From a checkpoint of a small mixture-of-experts model trained on Wikipedia: 13 layers, a softmax router.
Below are experts of layer 6 (counted from 0) of a mixture-of-experts language model. Rows are named gate (a neuron's input weights, with its number), up (a neuron's input weights, with its number) and show model dimensions 0-255. Each number is 500 + 50 x the weight over its row's rms, rounded and kept within 0 to 999. Numbers have three digits each.
Before each expert's rows: a language model's description of what the expert responds to. This comes from a sample of Wikipedia text that the model never trained on.

# expert 25
Description: Digits of years and the spaces before them in dates, especially birth–death ranges, e.g. 19-1-0, "July 27, 1999", born.
gate0:523444581644560530469431463488411457434437512424443502562569473438439512479603546486495558524590470485497455453384395406605612464400522518537540461411521476470558578405427483501538516573526509537495444555586467455479484472510494431471468496479543465464394431461590577461498490410450382528532483412553432482520525450464445498424565567552511514479497531493566415427466525479519445543516524533520425526499504482465508548468535459576495568541492600545454523559528519513483535467466557473527517502452418498522557472472458519534522449561576538512505412496473487478443527411512438490533526386509460512545500508506460470581455448530554534464508461554542447527456554514471547549506515532494512478563578542561574526524522512425421505472482456492492429453520472428463547601434436
up0:459561460485526473453439503477517539509601508510523578505603408548425511509578549517538469507563480527439396604445464494508552492473479436426558355398493557512506510520462497563425518446490428580460463502432486454545456532527498520467482519418529414561449491432518445558534550480518461488459527537454543492547499391386533402466459454540479447604476489436497535520446534546501514590438510478508493446489485478494505546541543500419513497551515523554519411523501461451479422475508537604580393511552518473474485550543434551466546550461580467588443514481551555508451503416545499572566476512419562475437568483430446491510466514526576578390560456513531429567456523511523485558455425527641485515519555556440500511547534516531536546463468571455466527601531566504485502604542491
gate1:533528496525457543514463557429513523497449458516491431533529477514485404435471435480543476550427515548456427507510483566535567564479455583503478556405517483557476410509465544514582524492496565450534488473457497554502504436510550502488480497513427422591405620516448518599544389513480554534498515578460534442435462518532384465526485459535420465419564566535489524571537570446471570505461442558585515580558484521579456503506599517434452516515477444517495547495466555438504501409415523481523546458457429365488573639484455551445520501546512450473505445562523455563535557426485532540585583575532450465445547529471487442457540516507430535435588515513482517507472483521457580527449527559574499462421448514495448456502573466498399500540477434529459531522419455600458439511522598
up1:477472515515443498482544476487517552451433454576452441552469485501535563563514459492481497424476551493503426564467497394525539547468499468448425606555469510492500525559481526388464474578568415431523468559393481519410628525581452535591556454472551540552522528565526448486577493427490525505482476585491441580451492531437570600465518535488577579461479503411472539473617571510437605462519458520524575548520561530442394579433516509528386502565434514386469489577550454522550560524573569484490449492431454543425554516514521447433390550522565437520492562484548515559485545570466504479534547441517479552472479521479532530423499489582589566542510511531476535479424475530552504481578462547528507542522479461559459490537533476454513429461470548516413537447440499553549549481507502
gate2:495545440468626446480436486468522476518531498483535503522491520624476505561503560439524525573538484433499550446503503419432478588424500504511457501472511373368477537531457576537480494499471504478528481555531498559502539494487472462537449471542525519518440570412460599493365557501540424514471593466539527499491538513452522489433520477395495503552446519362497538510525554536447589524597494465587458549516538484464595473368450471491478397506478490427502414584458443550536435383530465556608477490523539517422513486434583431504449384487512461500482432554421485503452477481493445478565545487477444491427587481484454546452541590551487555524466559452424528549465505461455524499543538490477457482531544554514447489444415485522567452513457432477523503498452545527600441577541508
up2:487455534467505553505406396442512513541568580520525463501443449456478442591456489504451456496536552595553441470449559454445440493501439487474442568481542514495559433503421547526371444366524452493494488392447541497517514509482494493480512510471487498461574535508406576401504531501489526479508483570470492494532473436549605463496537465464519555500469548404466541510437497626499522524467472600408441473551583480501487429443513517411499405532384477484529562513540508510464474528532467564465497539454455469544560417404567456581557574458509488418452524519480540557530457483560546529519504545527545515486556383463454479556438478487530470509388563519427490478507406553450497524483470491447485476518577468423368489569481437524567468476531493508569432575603485465481490532475391
gate3:430454520489494395531588521489601518460451520572481625586487485445502423531441458504556541478464444570509404544464493526489422453566435497499477532551464475528434500487442438512514520412457487467526423438529477409441561519560466542445567398551540476529514504590578529491530572469434461516527570540451439533565455524472395489452577485439559450452529453451447566409537443480385552514498516567578466452607539500489533519578496456480475603488473545437422512429548582481570498438493480442435510492511471530459556526388439511584527451529492584499482425487431487570488508534422549514566512581456536508481525568528471590462518480410486559502479550482499583433556441502500434541559481493447515455548476468443424459454486567522523436492458600518438501478484466553496471427515456
up3:486540556494440447442537493479482455487479490545551534533561455491548511601540580471454554571511422553484476489475539510529493413480469539454444487521484569406574487493542505569519517479545542464457472478469494556490457530508479529504539582457466504566495455441482550449544532436464514552520531580545462530571582543528525565566458551516536498592462510455490415540528470585514474483478497449471490514597467496537610433487522587510568525531628475454430560514495558582426614441397559484490511479413471625502447371522517519433529448456533461451596520503396495546542497485498526516551525555577522469541472508496505464574475493524519360457396436498445550450423412507542511438496639483468455443471449396504417551435465543448553548441421535539472537517504454443579505514437460
gate4:450517544450475490511456466467586503406573590522486564452423445547463504552441487435437400523450515430578529481481587542490516437555445432506456551460535517540480477583451460444511498517549498528551604416525569543554533429494471511549533558482525500421488556520418485390532578576464491461471494494492457418494448536420587578557490533467492514614539498389512486511521556504469478441509492477460463448588462505563538399484551558473355427510356497480548548553525516531513483577510519599589468422451470512477430471529523452549485490495461441544466581423447513515483555533577556513413415417584480577476577491528461547557488541476492494562553436447476517556569476551536538542593483469496548512509477513562494468473502579448468520483442501461464468459513558437516439567442484
up4:450539514499436474560547640553463468437527462473417613471484625522444455408560510482593503475569481570506481506563483474452489456514513484526526459422443584439504548549523567480562498458509608428467548496517503472498441502568551595445478470571547524485576505478511450548499507513512471457468468539515512511554474531494459444624519499488503484512513476507556589502347510384528485455506428494409492526425510528513516539434382536425510550529538485523463495470488571458428444537539443418483449478590475403525494457462586591492541496499515527483503512475486501489524583544464497460475474487458482521449574644522430470517435573454528511617543461465541411552487535496521419471481523375497535510463419506553517419461526587382489481488454545468416560511518471577506530513483562
gate5:472449428597476470455577474540433463420597482526534440458577529500534559465493447530433420587530421449439500447526461524481576501513470456484465530450431369504528451561508544441458485513630527431496467562456490599574473475433424480541474545558584446495490503470539481444493456604501528460559566546512563454452549560443464427468471541495537554505491454440417548437559584526502433436588530526519607545511512484492594499517523487522523569528551495435519496466433532594530425427573456443556425449467485526474473533457513528435528573586477483597470521483446556497590534492527480544572454518499504505493542604559459527508439496491559526535500524443384435497519499482490516544511425438447506417570434476432510543498433541550498510549522516426491508546491443574514401592458433
up5:494559515432541445519611418581493496536496540504514442474386552579450462492459540434474412508441463555591475535429523425488449511530477572524526540511458501576496555467511447504461543512455514450492514567418445406509525504519512514557574485584448542550442494512544588565494577498554448475609605453560534529485443502449523479528551430519507448494501544457390488403498518544552491463484389489451421476504468599484468506538566514509486539427438555479528515486449516480578479501563560482459517461474520398549433516418520546479433543442522455534521428554506535477533625481512518419540489435454480545519580607500452533504569524493445575399491551509518555471429555439501555559593452499475485476540600419450586533398573484479525489485539468577529456463574553531444513422466554
gate6:392533560455573457473563552511473428532519519558469492527533582514526616447603493459527506467574445428480575472571435498438584487519576489540474496414488419444566462467449457488522586489530562449425451489512533505529523463603496558422500536511492447582432513542394463446453484500497593463486533545523529589468475589536529542411491561527510438442503544464434461491556521491512556448485515509573570516567500433465561631477501415383568474535539397506494540525426546466409480429499442567535531535511548515518500533483619587427566431544523474426605461412456523519531501427480536486467489599510519481466467545443489510482525548522482511548528479498504523490485554549581522389521502425506509470503461450461524502562444515440407500494534504447452510487436386537552467497522573
up6:484399427471528560457421497453468498562540595389497490419481521496599448496539463440515520491551449452540416473438476563564476470527502466463511534553495468552468457448453406497476497501624495539480518526610457472525462541496441557574496548529521538552415530425553509494406452396582476554434530469494551473437469444514396501588544522519468406595525439478542504568488510515493396523527579444539458523493483528569545468475500479502561496536488450442405432501460436390479446531523443464514522587529476490432443460506509549423534441568502487491546561474454595512506405471463480558572607518473519494528591516448484473531525431547546477407535413433591355525457486470442510554479542533472512572557524432489499557479548522457552457434517519507521500535455421577511553526543523
gate7:618534474444440483479539456434535583442395503512549601503525495570501470458501468540528484438513501545536533513486449470611503507512534464530571452390518525498534459448567435445476468465415550583459506496583526504476535525518476536489588501414467539560485529427569419595525434500480475500468512472447533568397420441498382521544583484560468495455516476549474538521548469593537510471471475520544556507393522490479471575534561450451622526533456548418504589495492471455535558428401485434490475508433386580518584538541484552499463540585464620489529400516594473452494526486492484403443447519509453472499469549428505502399525455487506490464518461508525467480484470489515559564540473527534540410595526516475493435481573489477440503485447536502422494480453460548459460493512660
up7:537518510476524461469530476440539517426480426518486498546523614529453533449543560599497565499502544517549433609462550440558465535551540512484480593456469514543517523400480566556565494434478497560452452469549479397481548576479569529472466485554437517544554410432462517556489480478442412587478445510422475477551449463551489430540498523433501530451546459558518487509386490464519509452455481494575515524510498445483486603416464520421495488572551562479434582537410459536519515465484523498374411531421427483408527607457473498461503459572431511546548494529595452464582564502514379521522484487455496585501476545459478473497396480537502439596498546471544484496501570378515447520547532530539584524547466543518474473474458561487443401572426507449431565455432449439498554552531486

# expert 0
Description: Later digits inside multi-digit numbers, in tables, page ranges, times and coordinates, such as 67'2', 49'6', 7:'4'1.
gate0:507434519519453465540494448481570492555465523488530515510491441484488478491517450503500575373583438497474468384542573538491399493472490425490565497474471440432508528481509510445579611528527530462423534544475471449557485419550550506532537467540477413428487542515441508544403436518484554478525579417547449497503550558417483489608438518553462582428600516547405549539489505464442525479532500514529490455505493511475521490487497561521547483441426483476479486519412376518482473535553419553519578481532510498544501531469486501426495503464462553434500550515467552444499499461443541444428470520536597457510441463455444502545571565561348513554522447414461535549566516448607490502474565401464472579531513375497498565470498582539429565497516434521441466535502460370526562498398407
up0:505478436532584485492456530477546574541434422446457498472535482497438556565463528500480555507385537531573478498501541537502456575581547524546520573516605567495508479532545516560530539529493513433470560513433416460550498511579467511552544485602567428470492550490538459487509431495481529555499550533543550550521510509524563529522487473566450392458484543646515513556536539487498480424401464570454535406580612559594508421525547446527544442539472538433438568503535481511570451556454488476492546468469504476442518470444472570438450502411458564501476529516414434473505408390507452442476570490555438494433534421466555536546482461611454511525453447569530457543512572518552537558583438479547480471438493414468575465513416491466519430547489564537409425522469438421510528419554476
gate1:461559495511611542487550463459491578499394494595559485570556419545498456550547499516517571506460544471408524504468605534427460545583512461453459444462485411485600508500551499554531479410496487484453554373451453475459525528495536475472485504430536462523438497458483584431491457487567424457460437476397559458409475506481465537431544478414574569570458467514508429560647579582469544529567504475493524462459542502513472455459512463566467527530520494448525431583454448430441530412523508536541537449479518556453521479543511503534563454543473461367480495569518531550521470383533459525611462570511437474549363501500506472468546597480384443469494466508519549502450486459507465441525538614502543468503519485518497560563527412548498474513526478454583499530592491498520525479509489
up1:588531488524529541456387514532514409492560479460549511481494537569442463493460571564438551466538577480532508486406505574504475405440421535500567552459526526487351572532529473552500471503523495578608567596552549458558415501399532428455502454496496558506518494510450571388468450532455472445494463472517464543457483470468579447445422493429444516567558487514497353509471522389497487498471510480525431538499541515445524461497529457469459499609567534474549580477499513610407613468340513493553487511379552462544441465494480527440506443430458443527420575582547534541507485483469504422520488488480507527501541500419463476545529528516475497544522524563457441479517483480520451515486513442510447510517397459476529549537437480503572527540571431496468629476459529509497492493422500
gate2:519534543544490484579503560455508535471518487521461443526572516460557514489549520515423505487484477438461538504467461457483496534456450508462403520521548484512610467492578437439443435517467521480562550474449542423502606517495585427452477520516512490497589577526488488496468412456569543554546537571452515467448452524466523529467530548438527433418443473376461539561442543492479533398482453512557479558631434571475583478506531542474376435453539487473487626490443506542494428501489570425478467427452474502454552488470564416601545481420529510490397444485550490419609523478486453490470536510553458507445585602454501438421537537579453529485583561483486585530491543418516490522459458600515524489409525496478445470487460502557409540516530434497385480405503484436448528561499438
up2:477497570502515398544539500493554566495527466450532610498494537484635457442460503475539455505579438567513507414507539526541524523510497368564503546499476378539471492543532459452485529513576541499522581581552525538453389475498508543487523508508515492431524501489463500469424465487475565548555494465570527476428508464556396584535397487522566550459499445497435507420524475380511552437527456494468488612485517506569448455526489436553579490494519507592514493470486557563372602497520529525417509490528456520522493441433478547474471463444557555551507543572547521555473419554439459588484459446469417497409563481574512539562511441511420516597524484484415525445502462527444522512549499523518458605518490468517566420493593516449533482523563466522600392500488533483441566453464392
gate3:541383431522511518524534482462485494548412546570528466544515447483532414422419456522528528571540512456553517486480554485473460490504471490414560539537457438476479498572506352551433543512520553589593434494550494577451547571512533523519500476565510477567484510547420459531486502477514416435527468530538453508444497446450531465510563524577446474462526455476542482528539597496393547509544489480483533642429539463568533476489624517450491563516434484533421577514529489473507532416454379571521549562527521499557551527478442488515423439620532605580482403534535471459473505425492474478540597535465529450456529564495497449433436513433464492520509474441473464458526497521508565458496448478437470558597540531511406556509576501573437457439539429554434455567440525562526412497425477
up3:529488549499539524526486517448506454531513531471529582476427514565485638617441601470518543445431518540415529513543461527515532518554485436566542455478526543519516480498505459480422566609360470494423517484404501463470540451469579466450495445480513478433469506466483542455414436480511554469533580504505479507537501474513533571513510555435564452413455503524477510495562476462504573456506494530449470370478515620553557520526450544574461569475579618453470538582497442520458450516534547428408545502399484504418404537603473461491513480407434543482540481464575483555484486561466510551546483436540459492452427497492602482409542534477465472552421584554503450490465562425518429538497481492566478468487388530572467481581431562453501520526409476451514421484560487505496555569525476
gate4:509527471475505445497526518555467539419604543470513542547535362484504439538467581407454525512419437534475446448521533426521520496565465453509424514479391518499407511443504477446551535450457535541458616517445574475441563423492539420472539438548576413467463473529531432538440511523495514493478426432495474508393538519493633397444481416520548458472427432526522422504537396560494472501560439527425509555480499434416472512460490440571466487415557574469458519557560444532436509404448524438538536509520488504503488458476438477457432512546543470441549492518457528511537559472484463478483607519502528518530428536463536442465554416520535480500542460561566572408429512430490478545496465524579495650434564447490538550480452460573544502440432551506507546520555531450442551523540478
up4:453506525524431533499497516416503534445417483463483518545596513450507598534530496594442459466495483549569514453551470535444548356494462538431349415508493542454485586466488512575544490527568508498463481470568470435388513512454397560520538511489417586516564473505414481529473514566482523478540520504466435488507448484427513478555558429492473561492508479476573532474485522430554455531565541596444531468504537570545492474438519548469382527446484454540542519490454580530472482473511467503513405505451512446448500492395587481423502453479472556483486524452507547474463607583489528532538524496465499449492499518551497450531498450421536503479436552544529490455459557452561405557493540409584593434539516518526512537523456630460577546498439403464385438391505452401489510576456490
gate5:548515423369503476493540516501477567480527475511422542439494513438556423474445561636532503521436409418522427534569488535508547514517483518514533510439514477453546528538491464517576500569557574485525541502562518455482511490617477542546478599472572463514481545576415460444510404557493436532394487459638547455531518467430415479504478471522481571456516473553432406436562522496513509530561435498412578465548437470542588527536481450562543432509508535466532513499557478380566406389543494513460520465453454471535476514505409470507544480499536561447523468484478463478599495439518541539545476455506406424465573511543527557546531475498517511450569524479443491481537518514423533494541448540588617593445488475388578501531497493522407458475471505435550408501530508474479469587496562
up5:521434503597543527587467582448469500447485488447492585397555522501543419549504471457536557469518474460491592513596495462409557459501505537569519457467621543494533470427477469561426581565540498416524547470474565454469563487483578443524468605508550537453463488557547486479492529543470487486523460503512563537469486623451563479510534562558484606483499526549456410485478456497542468528504481433505549513456502487432474473574477459505422434485552537425570575592565424395474444526462482523546463527493512405514466552510512503508471480473538431518522550517499569452483462589503539452492449553461530528521586513386508538529508449445455479538574404532528444533435406512391439417600511490558418494439489521471582458526464578402499494495414540519379512484486485427457532408477510
gate6:479569484583594527513492519489487481442404492535547548584532523472529463433601507532455506633492532553454469537531508506499540435492478468539429585515479555552495464522561458464540505544548488413497483535488543564423454549470592416474517550523583455440540522492418435564523458507526537538550509433606449489449504516555514522500473468538486524466474530436511452446489525472466542480553493586429487477645534549433516378484503419471453538479486509429584459507573540520437515460534553511427493481420435473547470504425527403549520492553567444442404386501412534420584440583488596467487502503547412430516472499477568586512604535545459471504464481568508521470475430526509576477597535568582456440435434515633438497503481485488442507498422507462481505566473459458522462472482481
up6:450463534422468502544535450528541547520455456474599497599524519497459474570493482404560519538542467613520458456548441473593439533494580583534490373558426426452504526499558543540496530551466521525513483510491506465524443526499602553532467445554485518498438459571491450561558529516506463594523427517450490486412485406515522499602482470605514484462506470498474434549455445498457502504427531501553516517540466507499527447491536601468447486491411468430454579444470462502537575499458481433399543449552518467488583436386413559499466561498553561557589620465425529457481455451469574495471520472457514494559460530465478531470482407471461561447539525457460429387550517516557552470545569499377527444432493454530529522536463467470468447505511533547529513511542369555523634446551494
gate7:508458584509472429494469435448549475444503553560475534443524425481461498455431557508542564408490461474453445529530453465427565483549421502446446519448434517423485508492532472503532467496404472544461547466454556450615541469529610494524440494561518474571492551485476536489506439495591493556424531547551487570489522519580501475465537490463493549485563488449561478478569482468444581380640471528487552609540533513510534383521488439438488484501522431512572578539432447475544397394528549465551486513632477543360424383516534473516457474439502518460552556479511558485574555506495510543468563450593530562451460499492470541560465476453462578451513551466413500424481493431487484493536495506462514440566563375451457524555539570483476473440465575498495578487501552518487475417517487
up7:506506535588577512557474423448486577478481463482468567538477555580468516415460473518434485567565502499444585552550572519464432535489441498608470485477530562453553496554480432492560510542508505588448480414441462506478566460549590529479507456477518366521464579491522575451487519482497495554436574463539446467522469477432390425528512480495489440503442437461458484536588591466447551468504492558468495396381549566460520509483481534459583506400513511581444509477582558412449422522519454479457556422473520497562546488474542547522479459483519463532486481533393443516544546455565552537465524520412570492577512533460448416582419470494502451470557464556485503526556487463451451408531536498391412484521499425499493483441570546505405488542413543496463481622545511516462538517391499

# expert 1
Description: Line-initial list dashes, table pipes, colons and == heading markers in infoboxes, taxoboxes and tables, e.g. "- Born:", "| Motherwell".
gate0:536555548473417502411546523418508397441430490440445486477513504436444525624605466503453555552503463524556454481422526492552463427503542541547556566414516405497497479482477431483499588499543557445535437505471487502472415559544474539523430441472398468571461533586479446535484502539581472557511569519470567485494533434456619535470534567594485496520442567423449385492575496403538466525545506477486535548549567511460576520458516442509472517536429533386547498534550511483461482463441489496526432539417533490485480552558412515412546451488472501476519427513459458456472446459502447529433557422539445409584506450443500567513402451567522540441447471497479462484513429427521455535590484446466520489545499479391457516529534502426546499614510511540496441506497467554567459524599485
up0:417537510580423438620518471590503548492551512527519544472552522554524502511521438420361493561515555528476464554552596527457480422501534571486457517564489536444469518528571535550484488546416454395414554477441391519523472519550449413524473589530521605450504441432528433607509537449560555474547474476472476472527582532439514504578411460385471547499474557481540486451418512428521491496458439496551523454470569483511478567480473519539559518572438485550474452457441495484524539537499494524535514526502446549402479433528556423508435469503509500514503539499529544514556550551584429563480440620503436500471531516503512588499532525577500481470486445509546513595463547420595463517522507503488462437471480507621464473468473507545563352482430480458534469441417605501478526447571490
gate1:518492520468557464526553530467505534464499441429515468537482585602488550447576473532488468591471478492543584431512415450561466507394553582437570431534594471515465573483478460590577551436596577555499438471532514609553444550448539548467500494540552444498534468422461542501510537547524557415494520432560447568473483465452429394587481502445502452465532516545541509448497536498499562552467520504485388473452457476432591504603453451605519506536540472515506551487429523500429533447463510421625474457584493502540458602408422512549524429462493509529494534515489500570417476516593459515455454466509481552460506491459446500624516503548531551537557478569468510595468583458596531458485519565488400557541515545511513469438536476453463489462491460554574487523458448430472477481545447
up1:498598418490401524516513528537522532528450528571387556512536575504445472393489490546490492502589433508400412497459477486516551469529498443498522481525516532377509441571460470545485469604558540530493453499483513543489539529577442524471484517522475549558477479605495499575512476466519541576540448401527510508558477416488497490425535455541414416402448559439458563571609430464481435486438419559559459566520530460453494518566542492556632476534533511481562559492514522439470424493630518542509509487517446490522589438474540576520453453546470498453518520425456428448611518506423491456581514590409510359535461430542530450434441473462427534511479542436457472482503466496538607428454497494525521518489480460452532479498508478481448447511528534564484501478446481448492531571600509
gate2:579521493453579542470537533462480551569552523500485452522532535457525535450547525516561491578497485517536479503568489449391545557527509473391504519482496376569556419584540513570534450596575562559385535574526416434441390465516462434443472428531553451520577585559475517468468437578548462623460460534548526485499529455457574537508579437514507494453423468478496479464451486569488472429482460513566506576496500423461416377492537497468434429450474516454474467550473476495511527499506431402527509465437510400485477452543437436530490538572556489494511512499446435514479522402504541552480474503613444501480487477438588500516496589477399502448589557465440554552604543495545582482556552483524458557455498485509438537550479495512394493522507489410480511550432492460439466528489434
up2:509472604504579419444473488609523475479390468488547508469433518507539476403539526537464573521515489504539568476419454589562450508501433522468441570503499490551502484462500472511558516435456548606553452479510570404467521491543474500475490550433449422443508496433509491550535522442588512498455485508481560434454417412518475466408621470571468534487596498402544480541524425427460576577511474469449441526535449526508610546503443557561506502519532463528480567488418541542483438516440524536495510483453478430488516512510524404536564479567520466487415518460408475572582451568435495512539506569534537498527522548411521393580463531516538592441451602459448444598453524457527547567430446555470437461458569559534547472525573500562502533558552445567514411491514575524472517471505457
gate3:526475500522578568469432481557505541503519465504499450431477480544425492516546515481454563481548486490437498496507584478539461438533507498489436507440372533587437460384508438474495602521509519456513512562511382491399497443437493510490460507478569442507519482520518475482520565422550551488471493538494445526493464529517550448421450504581458420422398557474511503466423483512579510528417464388545507543491485542385504480523542496576606518544504509523440522515426474481504588558510496498561572403480497461527515436473563551482450458535559439445505441508511470480461599571527578489547421455508431460594530550506535567401426415394602615437502399545527488506476447514619462511530547504546525529637497505518514494459522515416564487543548513499392468554476527511534497419497541
up3:575544484502529515484561447473457590550510513503547484571556449447441577532516465526482530488457425523441547547502462527569433486458474450525491538487492463489499532568535459514436501575559445403517467457455550472515473461490553564424446451477431417559471581586461554519448505541421481481487445450490537500564487473483513511569471476467427501485515529490542398543406442592528508519426484507679508504460541487540389540480579432372554476488504515543565521521498466565462582454419534424450455466414508500555571541524559607474534507494470430465479519465451588468521590519553542489623469552557431523575523530526510536479598598612517520493540478549468448465527473510528440423466577467427449498465504491570536605459524513466443592526500487482502459570494486464569528412581446
gate4:448442567499561553491509523508580538462480541552549507464481490528577501506450504524424572459538514600481501518518421473450438565525514576530473467485522435516521498509438533479520504530484525550581527395531595501486538544576616572472510545555577526518401483470494550475444438498508508467441467515567554486555433492515518439496547541473423414559544497490374448468449493455440530431626510554493418521594429578503577471491578500464465423487495435434439467554463466443464396415534501461551541494535567464542463667449514512539483473492535477511459516484542466593594548483477539526490490481514563472429501506553435484525473466615431488553433554561498460534447561468508538603431558579533519498461507514608546592563454544537474615490437518425518555453472469463508465578501520
up4:473561505599553586532525546477477535503479534484506445489555418452490438522540526501442512440575531588412454594421412458549459457559519508522535508484526544443460466503524579541436427539483484556582528445513514512465590469482473505574553557619530543549521538548542532463454480520518620465458445469524505522569466507531491444507446498477471394566489455462509490522465477604399445464544577422491461419516459626520524576472637580480547519549513490487444482441511500492544506446604523463545528530410514527514440593528504489454434562450457531584458456475527473512575599544458567560565467537512540513596481486527514560491500583505521555411546444469494517524419551435554537560501491498571469494477569475535555525496411545518438472549451456582560467448560606542496546478601523
gate5:525531549568518550495527482476541435483452496542505486540534452453501440457475443402538542516590484581512589500529461490516444509461415568436443590464493547437559472558503506452423486582514572501496581502519466474484551521610494506470506561553512506442487557522459445469464457494524515504609448496504536507463485487491515528620526454526466594484541408448448534583483440381522439515571510510502493503463545515473583589488593441500551491471457570532470447545531570470508391432537513542471523559496512452499528504513445515471370472529516499566421460460477432627574578477496420432576496389502519509440557420496473459423553445510411507519563531459454397438487538514524496461519583466530483568374512589601505428401494564505543482509465457505426475513576429466474566521543534
up5:567443450426510497423548500485565513522544617449574425576581452414529487520506438421547529588531475456449531426568444411570523457546603402474527430430518435576544491567414503548466419537507464520532562553457504530496530454443533578467542533558582509446435523480528519547522605474492474492542517525471555436531578485466493518531564479585558516545520509522601422516544483409515434459487554482527548600453531447504550527600454515482512541432456510531543490430441510455499451470540468544466441489439521428634501545510475560548512472487510520538606563509425539517413533508452482465446502407587540508522524485487455529503392469582471610444550465521556437520446490443483440448475504571482532481462473521471474545384500497497513534490565494491547437542482399464547477441450447
gate6:479520495496482538517450616467507460545412560493524530465436500529426409566475439500576498572500517484471483437550528501470503534466523528448459454518537441518477476552418475413534501444528558460542541504471463555490496629520452477496433547427529485466587440465431450559495495494472568441579532533403472503479528521491510496406489432493466520557449435473417415453441559472525538493531492469413450470433442507499405466529575563426505576516583540378470497532526449584530473467521587476496547548505472482502460502489571426622536509506630458437535480579557535505399474490490500503537449511464535585484549501509425464450379510504401449415492550509432431502612480464532633466529565504454513517555575494473511543437582533479472440436565565485495453514457537588513424558554542
up6:483567536410495555585577445554446452561560559564507523422520475505463598498536495478420534587483519459404606447507518543428447467406537542518440483577493505463512481541461437415446493483398394492520490536427498518486464460595414410469470401495477391563578459463457485587540478407523593503477498570479445554563543486459551512426584477476522417495436508430483435545613500455420466522530493491573506608476532474491547424501531559470434468575463524457519480517416525513462478452471526534468530524579587488430504522511519489494474567545554497438451541477496464456460483533491474490448481493535523511436461491555454467475506546536476455519461543406549551535506438560490569418479568531458544517456525461531608530449485414560560500472453594533529494470491467440607427553464435
gate7:595445418498564544491540472525476542465457549553556537447513410494584450521525526543552515446561461518595491581573489521572563492611463448521479524498463534517481500551462527485487440442500506526507490571437582474506503538512475435553474462551497393557480523424477485478560386512482532580450407502534531554482553547440525550481615486582428602573447519558534416530569516547479469550551467517494477471520529430530544449470550499488487443538537562482580531490473422502485474465476468565397539552536422449480476441562470471414429510452528569518596428548559591475590428442515490415609483553558607476518504464426487464411592472494477546441499573563461460537466599479477524531552516463504506513441443496503415557510534489538472577453522545449491492462584405548535468447562440
up7:474527533436497548448477434513529523478469513509381508582580498449415448456534542473562493536425511506435579485507409455474377578482499502392457385514524449514407512432459438479611531508512513509461476593508486517462474521527560475449536509559431530562475543632480571473538513456580447447501559504603443502484479526514479462633443504471545385542531521533529574485461491467450541394467456592459533417544497587513575503508429485573491551463522468498417469515465511540484432435557604483574508507495451578532466539466503568540550476516492541564468544414448479548526516457515537525542461436487471441441529561569519563577500465499524595479560573485481459451415397511489567454501457437533489488469588450469515514549481540511522418496538536578484556419469571449482464457447471